From a checkpoint of a small mixture-of-experts model trained on Wikipedia: 7.82M parameters.
Below are experts of layer 5 (counted from 0) of a mixture-of-experts language model. Rows are named router (the router's row for the expert) and show model dimensions 64-127. Each number is 200 + 40 x the weight over its row's rms, rounded and kept within 0 to 999.
After each expert's rows: "gets" lists some tokens that make up at least twice as much of what it gets as of all text. This comes from a sample of Wikipedia text that the model never trained on. Tokens count by the router's weight.

# expert 12
router,225,201,218,199,169,201,213,146,219,158,245,206,204,206,222,211,185,145,241,185,168,244,174,131,168,158,173,167,258,209,298,205,245,132,154,192,155,222,162,203,217,217,172,226,254,184,250,136,160,167,249,173,186,207,226,247,165,281,203,153,195,273,175,157
gets: "–", "d", "s", ":", " more", "ed"

# expert 14
router,186,171,185,184,197,193,195,183,237,157,279,163,149,244,201,207,167,169,133,194,137,219,226,122,214,247,207,142,234,246,250,218,256,179,165,142,193,255,191,246,199,210,183,268,221,142,172,163,122,242,238,186,274,180,181,199,114,270,237,124,174,152,157,169
gets: "r", "er", "g", "l", "w", "m"

# expert 10
router,243,206,229,185,167,176,180,240,174,194,209,195,174,224,227,231,161,153,141,228,210,215,206,151,162,156,183,155,152,175,238,272,204,190,167,208,178,209,232,218,237,171,180,200,174,161,198,180,226,271,244,212,191,239,203,181,190,206,196,221,165,225,144,201
gets: "-", "–", "s", "n", " United", " States"

# expert 7
router,222,155,220,164,126,211,185,199,188,192,210,208,169,237,219,204,129,183,125,190,190,204,232,167,151,190,248,156,242,211,240,195,216,205,158,191,216,194,164,257,180,227,223,288,201,231,193,108,148,218,213,211,188,265,184,282,169,256,258,228,200,174,193,183
gets: "=", "\n\n", " a", " The", "The", " the"

# expert 8
router,208,228,220,157,168,231,208,229,160,155,247,173,215,189,208,234,220,211,160,231,162,207,181,162,203,177,206,157,248,200,327,190,255,192,109,248,210,241,160,221,155,232,171,207,161,171,205,153,170,257,204,200,194,203,154,302,152,209,184,188,194,241,212,172
gets: " the", " |", ";", " of", " his", " at"

# expert 2
router,149,173,212,252,211,248,197,251,203,187,206,190,197,274,225,138,163,160,221,187,147,157,146,166,181,85,218,210,208,222,285,159,325,194,134,236,230,241,211,218,228,206,187,228,189,211,173,164,214,210,215,130,230,249,239,247,174,242,211,217,194,227,163,208
gets: "\"", " 18", " 1", " one", " 2", " 3"

# expert 0
router,234,210,182,197,220,158,157,239,194,190,212,211,194,250,174,180,160,208,153,256,151,148,121,222,235,251,132,163,206,193,233,181,285,129,180,210,182,212,155,292,146,235,164,200,130,232,242,134,150,226,306,175,217,235,186,257,193,230,226,212,165,258,120,208
gets: " to", " the", " it", " he", " they", "s"

# expert 4
router,191,160,214,157,134,181,177,240,224,253,221,196,165,251,227,175,174,165,166,189,116,264,106,121,147,184,194,215,212,256,239,166,245,180,197,219,221,228,181,262,141,266,170,251,185,171,189,96,127,225,159,171,242,200,253,278,186,250,214,258,194,229,206,208
gets: ".", ",", " and", " was", " is", " were"

# expert 3
router,207,148,180,176,172,156,172,182,205,252,162,143,143,246,203,111,199,170,121,266,206,249,177,203,151,132,200,188,203,186,220,205,229,192,110,264,159,245,212,220,191,190,194,187,223,186,166,168,178,254,169,133,176,212,207,303,100,161,260,193,216,242,246,178
gets: " (", " in", "\n\n", ":", " the", " of"

# expert 15
router,238,194,177,205,189,139,174,303,214,136,242,185,181,238,142,94,211,206,229,190,136,208,193,219,151,191,218,210,132,290,207,200,235,176,162,212,172,223,130,266,195,177,208,209,197,163,183,129,204,202,182,188,258,192,246,222,220,234,212,182,198,224,195,263
gets: "'", ",", " John", " W", " J", " C"

# expert 13
router,141,211,192,179,183,119,143,191,182,182,204,124,155,220,168,188,225,187,186,131,142,182,248,136,189,165,194,190,216,294,271,234,231,211,161,171,194,309,177,296,200,207,121,160,235,181,184,140,188,197,251,212,197,278,216,239,145,216,240,246,157,207,237,153
gets: " by", " with", " as", " in", " on", " for"

# expert 9
router,221,221,260,174,186,138,193,170,186,169,211,150,167,201,242,172,214,238,173,219,183,195,181,127,153,220,215,201,159,209,248,278,146,113,127,229,196,171,178,190,174,191,181,198,197,191,206,64,168,223,142,124,171,224,256,199,186,165,221,160,190,193,117,168
gets: "|", " |", "-", "  ", " 0", "%"

# expert 5
router,192,144,237,261,194,122,174,247,164,250,178,167,187,228,204,155,202,154,184,161,153,250,234,160,172,206,201,191,154,285,257,236,202,122,167,239,207,278,174,227,180,225,243,229,190,194,140,152,137,229,154,172,197,217,225,308,191,228,178,172,197,274,205,198
gets: "\n", ")", ":", "°", "1", "0"